config.toml
num_hidden_layers = 13
hidden_size = 256
n_experts = 64
experts_per_token = 4
d_expert = 96
d_shared_expert = 128
hidden_act = "gelu"
moe_layers = [1, 2, 3, 4, 5, 6, 7, 8, 9, 10, 11, 12]
router_score = "softmax"
normalize_top_k = false
routed_scale = 4.0
balance_loss = 0.00555
balance_bias = false
router_z_loss = 0.001
n_groups = 4
groups_per_token = 2
init_std_router = 0.019
lr_router = 0.000518
vocab_size = 32768
norm = "layernorm"
norm_eps = 1e-05
tie_word_embeddings = true
optimizer = "soap_variant"
learning_rate = 0.00247
beta1 = 0.95
beta2 = 0.95
max_grad_norm = 0.5
batch_tokens = 65536
max_seq_len = 512
train_tokens = 343400000
max_steps = 5240
dataset = "wikipedia_en"
Below are experts of layer 4 (counted from 0) of a mixture-of-experts language model. Rows are named router (the router's row for the expert), up (a neuron's input weights, with its number), down (a neuron's output weights, with its number) and show model dimensions 0-255. Each number is 128 + 24 x the weight over its row's rms, rounded and kept within 0 to 255. Numbers have three digits each.
After each expert's rows: "raises" lists some tokens whose logits its average output raises strongly, later layers aside. This comes from a sample of Wikipedia text that the model never trained on.

# expert 2
router:135088150124154124144138095103124130170104145059148162087145115129148099173099152183140125110143138153101143134147123097155129115112113104129121109165128122137091125097103105152104150153121106123155132144148090104151115109158166107151132087118174082100147110094171152116151132107147150114084152138108110121146123112158147157101085097144164122134156097136103121169135090141172108092099108130131169127149143149090109141101128161131099107151091123099151118157148167121151137121159145140097158106117128105151145107123126134110142120134133122120115084095140158110138141154153155155103101135102107134122096136164146097144151127143113125172113165104108092158094174105132104108097166097155146125112109084159145132137146166125143113132146174150136099158105161139113098136150147
up0:118133127138129133145117052137147126115135141148106131160164137133129107205106128089105146071149149135140149150142124124115102125142124121128092130134118158129165133128097124128127047123154140080161124134131182137108149151125143106119181121172133135101130064077128058174126126102132133125123148130126144031147074059134143131131125130096115128121130130130133136123146141143118121140129131134129133159121145120132122101135120159121082124142126133116121130125123108131104206122129147138129091137129149125126129129183118112173140104138138087125138139127143123128142124125114136128116137120130110162135122147156100129107115098140125166138112133128062080158122132131128142127128150136134101140143122132122129142131136120155143126133096120107191103126098155130117127154218130
down0:126137123142124112151142143098166112126127119138120129117115135134190164126145118111142125139129143125139102139127128128131108118132125145125130104054137115113150104122127132092145128057149127134080109115123078138130174139121128135130139129154104146112124141125122126139128128121133142128132125131129123124103118098149108163122110132110128129139143114147166117154112117142124104147096136145097103169121055110114121077071124121163145145113174131159119133127155119115127086181079118112149119127135166143107126127174117152095167136153193145123204126120136112105115089094137096145088168119106138094113173149116119161130132128133125123128174143133132135127123180125132114124139145089119133148157146157166123204113131095127238130172125115123126121129086133138095157109123134
raises: "and ", "of ", "& ", "from ", "(", "to "

# expert 62
router:124081182111158130148137099100130137156088149070161162104144132129152096141093155161150133104147140141107144129158114111153123106098096083129129135147123172130112111107118119153102145130119125097164134150149106100144114098158157107129152112158149097121157108105158140126144150104126152141104138134111095109142126147156170142102074090140129096124151111159099124167154087137161100101096111137140169134143145148104107162111139163136111096175095127137154112141156153136123119117154135118128178117082099103140148100128103111114140136128149118105118084119135144110083116150130150142106080160102117156119104144141137113165141086115109129160120139092107113151128166089156111112099154099143149135118103086153154140140142177163152107128169169150141077156120141154103121160145134
up0:126116121018127127157129129125116117122127132093154125143126125142179156141118131121136069118145128120144142143139127129128160124100115139131142120138091153126118098130137079129118128135102112137127126134118106108127140133166124080149132106140131131130161113080124107075138127122143149084118128151122119129186106121132125113122157119206112061124191129072113130116187134118125115114101098146045131149111131123129146154114108131136133131130125119127255113146134122136110087118125127107120210116131140128132130140134132151130146149127125116126126103117159108126168119169147135147128129136118106163133128143138133130121126130130107153121117128126131133136111138132102148127101126104138172134125089122137117137122089155124152115129125140174133083135117129129060136154140154
down0:134138128087128120154150138177126111224161127114117115123139127129129124159142123140183160154146146121142036175111127177092127119129126126110136124161091132134174113128141179144134109128119126081149129104121143154124115126130101147128133100128124134104129102108129084138129125116134112137128114087137133135134134097112132188127124175126132123126137197109135079128096129116134107149179145113130066132127150104088125134144142115107159109127133145136123114118103125128121157139131148136146129127110120122128126161115142182127128131061119141112198128134011139129120119132138111131129141127129138127123120107120125103060113122130157130148057144147151127128120147126109116139122142080109137119123149117128105128127086129128116163133092112126142128130126158114125106142128110
raises: "in ", "the ", "on "

# expert 19
router:135096157132181111151131110107117122181112148091178156094146118122150109138101152122115121085147141156119144127155107119161155101108096092109114144128113153128110114120130111150108177144115111096158139151148120090156128095171143126134136103146149096137150108099163144098143149105162146138084153149117098131122115150155147163091070103142139106140142121139107137158126080143169121088103112140138158111145137144110101160130153135119080100158115119113143133119133160118108122119149134156095146106088119116165173104094104111095164126136145120120097101101150145100103146163143184153094110129108093141119079154143164106169152103109121144164125164097101106140121150107143143116107154114151153124126079088150144123118146161124157117127127153153132109156109170130090107126154168
up0:085130145136122095140126128116122124133114123166074139120172128148140085141132140130151117122145113133112066093128148097135098130160135141128118162125123140123122050129036088108140148148144101114116114133153092128125130165139146138111073107073125128141160097126175118136109124119142159129115129113125101134121131104116123135124125044128228134151172132127116148142121096176135098102102129122118174130103106130123115098105136103138129121128116131123125150128132127160119131135126119140134145128123150129111189149134126128118149131136128069110149120135175127149116096131128163127137057124111129138124132101126181126114194090143128102127119157139129128087126129099158122128095137132136147166126093138122163127135133128140137120214129114140127127146113130143139127128116131
down0:126130150151106097128145148168146124056138131132124130132107133083129137136120117094102123134141128165116135160147113079154129127128159144132120127088127093141154116127113127156076113134129170114158136141120128131136110110126136128145109116130109094126160129117143079150130125121142126113115144130126106125126155066160122127145130127049121134127127127132119121112107084119137159119103120166127103188126110174118115106128149072130074105065117130165124163146133134150130160129133125129121103030133193135104106138127131145138129085118144164123077122127123134129122110171066125141108108128133144123113141132127112139130116133143168160150127174159160150111196150121125127129110110080133097144139120150163128135137127075139175102144132114127113112081182117135117126127096139
raises: "194", "among ", "of "

# expert 55
router:161105161097168102146124093106124133175099161068136153098131116114146109142106155182136156097153148154107135135163131110133120110101086080126121129145097143126097132107108113137104169144117120120141155144157119103170112104173159102135113090143145086104155115089165119124146145099157149153106146139100124123149110134159146142105095107150132094147137095142094114164124096138175114098101122131144183147141123145091120143107123158133091103168103131131152098172136165129123126121169152121106168108123094129138130100135118126082151140134145123121098088101142158121099131155129142139112070149120096142125084152153161101139159103128110094149103177103104092137132157104128131111085150105162131096118110103150156134123160161140147111139132149143133104151101147133112095138153129
up0:102140135127136112182143129097125133127122125121135136131144083167121112122118145126130134111108126151104122144142127129114088127141126127078129129135135151125122094115142086139117105129067059131128129129097111102129186136163199040133132123184128105125146127131157146085133140123133141130131163124052124153177129127126124128109122117151141111123158124116092186129173116109164122089103124135250123094106118142126138129138176156127128105131121110128143136141134126146122122111130128156097137129118131104101149131129070138130141130120130084121124126097153131118128124120134130165098114133107113165123121131133134119126130101112119150137131166134072127138129154133131158108062133086142134126126070094135128124129108111137166130137157157185123129099128157142114134117136128
down0:127137128202103145122126179133103175121131061177150116124109059139126162098130132097132108178134128150131151145132115134075122115106121078103096117108136079141126113109107129146128128124102113120089134141113158121125124123144138103080112138161118132128146160109117126123147086135112139110148126185141110115130128128136128109111132110156111061128123150129125110131107112123138185120127144117130160154106182115135172117128120123136125127133131105128149119089128129162188121122124115119126134139141122177120119123165133092130122137123105091140109162121149153115106111129118100149133102139114037131127136124117146113126142166107128161112127100066149153129127165126172128154128095170126135108131147127121124108127143135131208125121176148116100124143148154152184167152130125
raises: "in ", "as ", "at ", "for ", "by ", "to "

# expert 22
router:115110131111124120170120111118125105127118158135150128159165124140145125146087128165125128125106133132138130124154130071137097099120098112102151109147080155148095108123131099146147129140129143112137141162134116120129113098173144082147160089139143104114121084141146103108157138110149137125092146137113114163153117145163150146109128129144184128206186097119112140135146122142121081068116081110167142153141149198121139135101153127117133119138107086111169094159143130113115109091158151142135150120110115086127149114156084149082166177132174089123110106126129154101128132144174184168116113126084094175116132150149131114125124125138102121141104127107106110140107164111128118119124125092137136138122102130137142133148141128141156125141157166128139111133084169148124105165144166
up1:148121190123127123131134083108079115134127130128132134130128103128132128180131127074131126098199137129121121141127129093094135127172142129138125127126128128129126163110129113135128128138113074074135124169134127126127240131233179132128116126127129128146201126134117166128125128063127143126117130106119128127123114120102120129125130124136132128072127125123129166144152086156128120105126127146128188129139104098122108127124128146128120132128128098138133165128163131130097131090131123127128106130102103114131136133157155098129123109146144127129129127091130129115074160125123136178131115131129128115140128126129129129126126146161126042127126130110052126149131112129131144128128137129127115128132029122129116109110140126151132087127138128125130127133128129132120110129137051
down1:130120184084130124131143130119060128088071137157169118131175144149127126091119128125125165126061104168119140137132060145117130137134124159133130122157118106137129136112124047126121139121117152128085128128124120127112115143122134124130138130121126133130149092152131127141138114125105131133121162121128131113121128156132107148167133083136128126143172138126156121166124098149144145113147085129120139096129130128108087088124158121131101130151121165116140200128128128136128118128127126156092147123151096131132132178110133145155107122102139125088131119117127108151073184097123104140128133195128123115132127141207128135173131136181127132129120137105111140172127123128121032164128169122082123116120113130128117156129125106130134077144132126107073149114129116128141104135140177
raises: "(", "| ", "===", "re", "hold ", "\""

# expert 46
router:140088184123170113148154091106122112156098169076114142099150103121129129149096172154119088097165134153126104138153132075164105105108109093115145117149104127131117126092137098147083147143142122084155151156169121093161147117153149121149110083145148079125149108111163120145163164106145157149079135126110095107135121135152151143093097088155155095161150105159080121151110115155170091102130125138147183144136126130109119177131145162101096112146099127138138118158139157125119112110180152126109144122123092095135130084121101119123149143116176121109118102086158133111115139148137159127108104132111096144123095152144123094142158116126120120170117147108108097142114154104126112137095153101137144129120105115172135118137139129113158104112121164137124086138093152142130119128134135
up0:103130108133133064151143130131135115127121154099127134127155127127129123127129128134110181127130037128131117083135126124131126078115129133109127129133116129140112063072119105130124118129166158074128128129141029127129128150111126122130131160125129124122130121128128121132123145114163146074113128179133121149170095067126146135114125141107129112130122133142121116128126101113148121127117097130158132133134127147130112140119152130148128124130073128101134113126108144170123140071130147157126150129115128123116144053113129134124118138118131134127131112131126131107127138126127120150128106022129069131133116125130135131132136096148127145232132204100130141139115126128126151099130139132163145137137125129130141123141178118128141112109163149172129128145139212142105118128139150
down0:097121157173108118108134119128155148131178127188117133128118126115149121141088132129132116134122119118116125138116137126151141114120125129143137125161082091125128114119156147134128110118176193147160121106137132122144100144152123139073114129210122134127132127132164153181127084118139099135135117149128140133136099117123093139106122134127127124088128094161114151120109145138113122129122119091073128142129107125112115119107140130181160099117118126153125131128159192101100114106127099055149085147118128130182163118113129116126130128126099137115134127106130073139115227129118165149094185117128125083149165144151146102100081094128128120129127116136184111113120137128130133122128128103151128120177111127109133119166135129120127123127121110135143081131123192138175130117170102
raises: "\n", "\n\n", "well ", "===", "to "

# expert 10
router:114092135127138146136121092071103111143082155080113130147159110112167111125108152122132139092143146133108158143188139091126135082102114113145092169128097165132111102116108127148103176125137134100147167163148109124165116111171133116123164113117162121121136103130140132124135163111167143124100152136117100164142109153158168146106123120149151139144158093118112147158166120151155115122080113164132147166128161145091148135126119139142106148148113120106141125111125151101127156120125123132109115094163097091144149120110130167120130124149152122081112074105144159118110142177145154142072119130093140141099106129153136104136197116090091101138072150111105116131094144121138157100117149084142137110118102121135187132137093147132108105135128157130161085169106130136114129131140150
up0:144129109126126076130133082078170124109127191068128127131124105109097128128156131148117130125121126136136112061244128065128139147064131132130133132125129206137128128120115124128141128127116135185132128130122098096124136127129130148130217083126131127127123065098128131129124128134131125122129126136128130079127128120129131131129102135177128075108149127109129144129130127147116143127108130128132126128142106180113130086123127108117140132126141124185092071120127073186120128144127129130085128125128142136127130130127128137098129128126129129121155111127109160143087122146184128132114128207130126127151127102143120125102158133131102145128128124134128128117137172124134136133127139128113128028125132129130120135166138132093130134102133128136110107123128109127121128149150129
down0:115141170131144124123105118106139126127100130122128131126138138132125101133128128132173119164135080204132101128122121158123098129139151140130159090140155106123117141094064136128103102114121139142167136099133130178125109152136157127188132126125111128103121128111130123130147071142107126168156118133115126158154127129142140134114147114135093168127126126133168143084139146142125118132123172128114128114130121125127123085165122149141111127069130140123125086165096128136124133124129099125112172197094198131132135123127104071129127191128127129118126127095128151133148128093085127131166128065126049130144101134078179179099121123080127159131198086132127104125138136126129127145130135149127145151173123130126124143090136113117128154112138139142066132120135126109086119134129108
raises: "\n", "\n\n", " ", "2 ", "; ", "3 "

# expert 44
router:131101142114179128147127098118117111174091156087153153136141117130158113155098161171125122113163136136116144129156126109144138094111114105137109134149117150133109124083111103163126162168110112118146144147154111095153129101166152114145123105131152079110164114093146135123139148106145147161108141136112104146140112109163151161127067088140129102133149087138104111168139090152176111100116115130150175162144136127106109152108136149127109094166104109116160102167144161115121156115181159141092141118096133120152136106109108135113136140147164135120132097107157148102118117161149155152115096141117099154110108162137159088155159086140111110156108156084104092150127148105129149119106155096173158120104117087160142134128159178124160097161127160148154089151108142150109110119141153
up0:122123135113148120150104151105098121122111137118126144167127130080141114184126136144161137128128172130145093116142099122129140103120126095124136130148101125152082174134200121129134136148063166122147148139131097102143060111126135130167121091123129117113127082174128153122148126117129146109126175138110127126141119172124129129126131127117179124135158116154128137109180128129140111087120075131132145138131139152106128124099141167076113125140105151114137130125158129131127086089149114129114147132128117083108129115198128127124141167110129132112142124103144135110114134153151153168125113126130093151101118148140125123152123077109088126181130127113129118128096137076162132115016145125153136067080122127124131137130056124111123128139145130141088104137128129136131142128136160
down0:148157122109116132128108177140111152145131144102128139160129104171060117177112134103077132099118110128124123137110126127132124121130128127135127146120128132096146134143154110132104111128189139129146117118138077141196098128102109110134126126133132093121120119083137081095128116128056155099184127138128122181153143120106133100124144112137127138127129090151116132179141138131072125129128091130138166130158153123240124178134142138153111126129132143134129146123116114130141139187132140115137141121134110159064103147130129127100128132125132111120098128129131173206124125178126066122103118093116144117133200135136120104128106126129125120166132128118128121110129075115128144124115104128135124134120110085128120136107164126170127137122097127134135129190127133130119125129126105
raises: "in ", "on ", "and ", "a ", "than ", "of "

# expert 53
router:128087149103161110150132113098128112164101175077141152130139125114151123150095161179112104093140145147121138126147127092159128098113090078125131133148121153107097118101106112152095180136127129094167149146171104098137117092155148111146130103132154110114177098092159128110127157113152148145095147141101109126124122134149148137105085098138134087139155108134106127157146081142177099089118131133149157124142159138098121135101120159133099112168107127104144106156159153136117134108170144131120164100100093100168155097132108110105154125141155110103098096096130144109100104153121152153109092152117101131128102161138145103159164110112106118151122166109131099155128156106123139110102149093151151100110100078144156126140157153153152090112160164143154090131111140150101101125138143
up0:135120124126135131145176132126118142138108163118157144147109128132135117200136128094089164128047090117130115172159129095164127134104137120145107107128118124164093140120129137118051127131164125141161127123149121132132071121180162128175130124092190125134112128047125122147109136133145137135131103135137134125151105121156135126124169190126091134125145132090089138124131172133120120112103143196178144111096128140104120117145145118107113128127096092099128127116121135142124135132144148084131131099124045109129167147203130104131088138140120116091152105143146189150123116166170129131105122124117134118112121101141116123136182129132122132126117098111109142135122120111137135121144123120130141120162142128132135133136129128127127141103110136132070121114132129130063125124125123
down0:122125143136138115126113142129138116129115124052128127101160159128147088141133086123055148105116143149136164107205141063109131132091097134112110108126124118070126124165123142182068120167131126110141120080075096096125114137116125153132139174075132143097122151118141144119167126164127146127126150114140129073122126141155140149128127150135131143127140097123128117131079134178141134124141134138120144122163087176099125128150134131132111114123130098123142143150120093146160123150146100088137188118129139130144161140160111173088130137116163140126142116121126110144109133148158162161129085129106131114123129086129126090134150112135114085145085134106133049123121131151133130120119114134160130128119138105128077123124193151137133128105129124128115128117120152129102147144115178
raises: "and ", "from ", "of ", "with ", "by ", "("

# expert 48
router:120101127100125135144120104096113098137128162128165177146139123126137109150122135139126130075106140185121133099162087098162159112123121137126098133141078144147107112107129067133117147168105115086133136144117090072147124108134145093162149101123160098106141081118140144118158125130154137113128176137083114128144115102156171149123139127144134106150162106125137122127140121164145075110126098144172132141151153170127141135131154121118128108197121120096159116108164117147109134080141147133090170089107100114120150117136102146134142154114180116082128094118132129124110138120145163135114132139105122197090139160169146113149152101112120121137120143095110122133106178088151108092123149127135125118114097109143149143136115115144176104144117139149137114147080140174110111135159173
up1:134127098135128125128129141107124147152128129128126123128132127145128208126128128128141129111149137110134173128103151117122169127126124128217128138116127132136099204161142152129112126128126128152143127198129136122128127073152080128138128127128129123117125124123100128117180130128145117128129105129129129122125131128133133114126127127094083052127176128150128150107126129129128085127128129128066126126127102102128011128126080128089090129246128174091125179128074133127133175166128122210087149134086114131128128116133111114128143074128096148134128126126128127136127138128128164127116127125145127127122128144081137128121158129134127112127127148124127129117128130106096125129130130128135129144145122128130141128113083131141150128098128128137139127142132125154093128106124090
down1:129161130118169128127092153132129140139119119126127130119124159089120098133112119164132158123128131122126186122084126081127140165099132155139130133154124114126125126141127087125126112125168132128132114104144098134132119148120134125131123106157129134099140127151151154159110112066132139127129130083128161114128122129135055126106181128127127129128122070133069155155134062088125110149126119124127111128128120159153107137195130102130122101106135125121188133148115128163136182134151149110182133126128104122125126125127128060105127127122111129142176154128131128144120138075108117131228193159098117129129082113114177096129127126132100093137133164127133126116114109138128128144134105128119145129142155130122131208129093130169121124163124134203128126103133125110125098114128130
raises: "the ", "his ", "a ", "her ", "their ", "an "

# expert 4
router:137102153120166117144134107096112125174087153058148148116122108118156108143117152172150112109131128141112112143138130110154114112118080089126116136157097166137107123100122122150081165153109118115153154164146102105172126102168160099150124095141163080118156112103153134123144138116146157149075149148121105106148111119153152148114095117126121102145135105149115108170127106139187102095103114137150151135138146164092100146104129154129081105152099132109156120145148147122115156106137153129097139119103088124145129099113101115114153127129168113104114103089158148099124146148173146149127093153107085153133099148158165090155137099149099124172133162119122099147114143103142120105114158105145169122121108109152164139123145162136143102141131160171141101175090146143114113144138166
up1:127116111129137134146130130100124130213125162122075141133162142049133103129086164129089102132145104184153107118120124129078173126104150126119131121125133197086117099147123178131105136134155120121125175108210133143123183146133125111168131088130120136127127116084188127122148130140126120128119122140125128080125100141138161132107112121159121132147132127127128119137120115165140108128102127155127171134153128123099107119109127116144123132128109074079123147125125126096081163125122115177130112133118171138167112132153139119126164135158124107138122127122137117125133157122126125128131109135131143134111093121128098089152118113117136147145096230137117117161125125060196100144077128151150114129103146108149134110136132138120131147128107112122144119129118131128131129114129131
down1:194115137129128161113119127132124159196110122099110133156072117138129128133113122117151130140093121129161137102111102094145117132137234074176110136130130130125139128130147149159130118130121089133135122126140133139073111135130107110120141117138135120094131137108085098088178129167118117124140117149130138121122130143136123102130142082043109143108142125121122112131135111115127130128116139152122145137094053156099109143125109176108134135113105106127119110123134130121130144129173137128137118114093131124169154127154098104096145132127126119128123128102132078108125133156134130154125152116134168159107132141102131127146127111129136108119156126125118120145193134121136152165138108129158091128216138131120136152121140126141177075084147121124146069109118125129189158117171149
raises: "the ", "-", "to ", "\n", "by ", "("

# expert 12
router:146082142094163116139141112119133136174090156059154136104123112078155128144107164177135114085139158139126123123136107095166127096113112072114115123135107149119099113104145111138091158153125113115160149155153101100163129098148145111128093083134145081106142107084152118123153129108150154169103139141104111108139134122140146152106102108142123085141130091157088117157124084162154109091098134152143152109146166138091137156129121153133110104153106129105157125132156166135116124109160135141109167136118108113123143106112117143108149147145127142105156090099169153117138156149156186137112090144108094128132093158141121096165144106119121111151120139106101096131121171113167106106124165090145158083100103095159151119109141163123136107137147156151104125133108148143122106144125162
up0:116105137096127059151129118128127088124130124114111181126127130104149117123128169124136122108154127153151113093151145127128177122098141080128118127121125199120129117133124126158081133167138130091117140151128099079122124152154158035127130128127182119116138115124130131121166128128128144116120165128095130084143122077165128163095125078146134129165131119129124122114180127129128102115121123210122178183190134151096128077128127136135088116162120141127128163134134146124123147110120130130084142129120127139120175114129125163131134128064150116094119119124153127137148127122129134137106130171128123137129045153144139096127148115144125130136098154128098110128119126132132098117106176137161174137132111102123151128088145132129179128119122127138115108114123118127128160101149128
down0:175121132127113132132138093120129127133108127128182172114111134122089116118088143149131136130137129126136131146122127138122193187124126126139134114112142128130127119137137120072128168130119115122142157115133134106132085123098128128123170130144145026095112153124186148140069121153129090099130138143125147129133102117151111133130105150116098116115184110135127126132108117117152122120157127146112130142121118128146087144124128113106159129135124124091124194130159140195164143121114128169131133115129163128140168165102119171128094112127112129092121137111148129129121105068130144118069106080129126132129132079115119119151130136146130075164155125201136131100097086119109132155123108163099149132139130130125104151127115114134142118054163131140111144135076110116130184116152127
raises: "in ", "with ", "at ", "and "

# expert 28
router:137094159109166127171146111092100112153104169089149160102143109118141118159100135169121133110121141154105117139150123098160132096105108074127132123160127155119107108093093108152094155164112136096167167156152112119167114087165142112139105118148155109119135118113147121116120160113138150160099160136091114157141122120150144140098086107140140103141134090127083124167116112153183112102107112132166169162142153141133111159106149151147101100150091111107155093138145155120134139128153138127105158119097109120142149107117086124110148128122148120094108096103146157126089141152137150133094093137112082143115101149151169105163173116146106096146099148114130101144110154093137116104106151113176148100122091106184147125133177165134142115125146148153121093156118146147099115152136144
up1:131126165128172118133126141090118129127087128124173156129132120128163092152132140122118114114121122128135135121135108114149141130128053100141130124172104127125106126071125128133110133142115133071152149176129128122138140086126158119123152127116128112102111113100168084128144150085132152156128141142127119126185141135131138159116115131137153134124132117128114127152127128153127128096118101171159127120131129127107088121119130130130084125161130141096176144125142141124094195041137122145112132120137093080125149129151125189123139128135126142129113119095144145114123123148130139148095117126109131131102123132149133104148169084131122116150135137103102096215127135095139129101118172090150119092099105122212147127132108134142146092144128191128119031136139148138111117134145127
down1:119120106126115179130109107115128127109119140166156123083127095099181150104126125229127088133129119207137129122179130090114162117142129137234155147104120103124133157072101124148127135080139128144128112130123092131132115107115146102127136074131132092167107097159147106123149102126178127125129127125143129096118123096130135127169131105129104076132123127132134149114128148105128138112135132127143136169133130130127152134143093046081124115119149141139121128128133174133134146102148120132121132137098119119107107129111111128129131092134136097128159109181117126149134137139130140126137128123087160114108158131128129135130122147130104118126148117139126103143110168130137147151098118137125124139140146144099179071161106185086112130141192156125144120134145130137117089130115124
raises: "===", "e ", "in ", "te"

# expert 54
router:130110138097130104142139104124123135132098172136152176149154132105152133161095152142107134097101095167114124103149094095145128128091112125126086149153096136155054121097123076138143168148146090100136134123136096101111117131123156089156111116150159112084121093115143128116160149110150147112116143150095119124163111124152158177127139116155152092149148094127128130129132120155121092105104110128141133151133150166091094115111154145137138086174122131113140132112146148125139118105149151129094160107126115116112203121113091119105146124135171105104134103103147158096101114147158142169081095126103092175094130139140147096153126126129111128137106164117137118137092147112143100108119172111141154131106139110152163139148105099187162115126150124161129125131095145141088115138172175
up1:131128126162128136131126128122128133127129128127081184160128127120110125140095128075124148130126128134128124125122151117127203150147128127135121128133132128128130163118206060149128127154127129134147129132129127130128097107128164134129153146135136128082129140122136084128095113160151131112131128127129139152049180129119086128128127128129075122114134128095128119128116116134129125136128103129139127123121172133128086148104110098129128138092129126125128125132124161127195116115109084176104126104113218145128139126014099090096121131167125130136124128118142161073159165116127110080105091144128132114141128148134162128127146135131092154128142103132095128055088127129084136088155122134132127128127130127129123128133132102127099118114123128192097128163082132123127127117139126
down1:159153129158129076115129185134137167117174129068129128118102123126130127181106126127129114128130137133116135092126103131144134130106105129224142119111135119135152128149111159128130201131146133148106173054122164081112128129148111135127134127114126150188101117127150130127150125118095094147121117148130136087137135137121126116126137140094127149117130144128213071096124128128124131049126185130127112204092133119124128123103122131125132135154123128074116149131162128131122109111107088130160133124132099123151139164128134148159120130163128065137131083127099124137122125130152117098115075146149131130117137145120131128089125084114128148129117105127155118144116125116135135126122127137138123109120140186122131134160125128141138171186144117135156132097147099094127149128118133
raises: "the ", "a ", "an "

# expert 7
router:133121163111171129151116102096120125166104150081137140125133115085140125142112154163131125102135133142125101129158115104146139096109098067116131097146117155167140145086128110159116147147124095097147161157147103112162116100154158124151129092139140089125150108087146148134149150103145153157094127146106112129131141131182132145093096108137124095141154095138073123155121078141162097084109112134164151123156139139103109152128139157146102095173090122112168121162148135115139119107150137126096151113116106101146164105108093121114163139148153124098127083105142139116129144170153152161111113161103098146139117153128149090155151099131097106158111161125108080159121149085120124113104165093164164113099106088146158120125146157139158111147133158153118096163114154149104108134148148
up0:104124100131125074133122130102128122166126174129129154080128131177141106128105153126131133117200128130154101099131133131117123116091132134128141128153108121130119126076124105141097109133139139136126117140157090089132109133130151132126146117109124121128118130130174126103138139133152152121119128126087103126135138128124154144117064055129121135127123116186071129112122114121153084075129116175132096107148104130133123174118141132128125097127124127128176159129111144126115181130131128167126140138130121136120145106135108127122133119101123096116153131141159146130128123136122145131123119158101130183086106124150157098147157077127127147134046140112059052136125133129117145115162153133178133148123125133138134125135131155231141110091187131143111130138113143137129127120167157
down0:109128165127135132122111149107128158121112142127139151169128103121127125127128114178113126162106171133118132186124129114128060141202122140135123115067130069155108127094108134100120138137134117124136137188137139136124108168127168130160129126129131107110136129119118120129125139109127128113153127140121137131127158129131128125128135157096126157102145098119132080144143138128108154089142189144059128081152180128070099126123126125125124125145112136164129122084083120114130113127167198089128141140098135124139096128133126113113126128130155121124141116094110085178130132205132138068108131152122152108126203120121120192129133166115125156120116113103126104158129133144125141157147136121142135162065144120124125146152116121129143087128103156106133074113126131146142133106127115
raises: "in ", "the ", "a "

# expert 40
router:141088184134166134148140119089107119150100153092142150106134118131137129135083148145128119098140156131103126154146144118152139097131084073132143166158100148096116101117119095151122159173139145113152144154168102117151136130155151125167119097163140094122176096115140141090145163103156135123097146143089121152133098136154109127092107123155145109143160088140086134126129125163149122103118121150131163127161126158108107173126152165124104106144082140119153131161136151151160164116147139125105143100092124098153165097138095105088161151134158129108103076124139172082104150154147143155113098118100102156117086150169141108152154114107111096156129146078119123147114137105130137113111156108150161122118124093143145125128153167139164119157148148137097115149091164143096136121129127
up0:117120132129135130149120127145127124117093134135133129124220128096123128221154139123107132128146117125143140168125125126131128126109124072123119100119116132152103126126130128134132150175125092094143152140130134128134058167148169106130119127133131056078153132115127128120138129122127129137072165143123128156216113133127156128121131131129118134048138129129131153129136120130126121097126121179150127128120166183130117115104106134147067125145124174137115128145135092129125101133129124191112203122113144083135119111124066135129120120134110129124126125129125133137122149118132137134107108157125114121143109117152126127127122134121115133127130127105134127158112126083121135104132127128141129127121108145123130099127131090126147121142189237127087073158123127133128131126161136
down0:137094117111132095141121125129125124138163130124129167105135148143145105119132099138133140116111141156118135138133144127182129155125126090137133126155099089126106126073125119153142164094128122129133129164193129139127126108115132105136139130164139141113119126122110144129047180116126111079133123103159090134128137095164155072126148103112127144144129098129143126075133109108119129080123121110110127121066147103068128156044121078157129125119137153117115096141133131094158096149123136128129141133128124148132105123129128171127122114140152090134137099157147136125134126135141130122106170104143147140101151130127137132127152133149147133123120123064191122110116195128152126152221118061110130130125135126110112144105095141124109141151172127144185132129128132164147120154112158
raises: "s ", "com", "s", "in"

# expert 57
router:135100158115189121161115126079121134130120153138151133126128099120166091129094124137121107106122107192111129110135112092153090097138130122111125142139110139152109110107108117118127127151132122108141181141115111100178125082155150115134147089145184115096114111129160141121154142131140139117117164144123113135153125105184145139127110088118152117170172110146131122149132119150125121101112123144154174112156157176085135124093153118113094086138089113137135136141141143107136132091155163167088133100108096104129156132124054117107120146135171099110118118102143147103126131150185144151124117108114135144111120174153111110147123094099122143174115150103138084162102154097139116118126155106137144100120099131151154162133139131158169110116177123138150131125086177160128110161155157
up0:137126132128162128127129126123088130129126128093124134127126152146129091142134128134142124128180128133110128094129131101155186104130128130144252040129134128115128046127128135128128151127126127141128146131128140137134167125126128133134146119127097128148128130128090130131128129103105127136098130128114128048126119135130129128121106124121128127171114103157130129128131127133128128128136126123128123124126113127120135147059181134139131128129127086073129072080134140070129133129136114213127115129129084123127126141110124129152131104079133118173137128121126131126124136127126129183128131136128128126135128122152127125147129122130130136128127135127119133153132172110136160127074146124125116119128164128134128126200124136129124114144130129143137127127132223122108126128133010
down0:125133050131182128129132132099128194171144116121132122155136134136098126125127092123126124132144128139130126087158134144134125118131113128053105125090137116131143129142149174154141111114107097155128127132078129136158160106126128231128139133135146133118144127126141124161139138130158113131139126128129132120113135128117129130128109107127120129052106070126159101131131103131126129131126152115130125125124099104128099126103131140109128125066128142122115134148122151147092148126127129102051135126134117128094120172112139139143109127116126125128152131145091128119131095128161114106127132121199182131128129127100130130127130136130133137164121144211197130101124130131092131133131112124134137092129139114033083136165135146129084112129113128125122164124173166136128130077136130
raises: "| ", "; ", "a ", "(", " ", "- "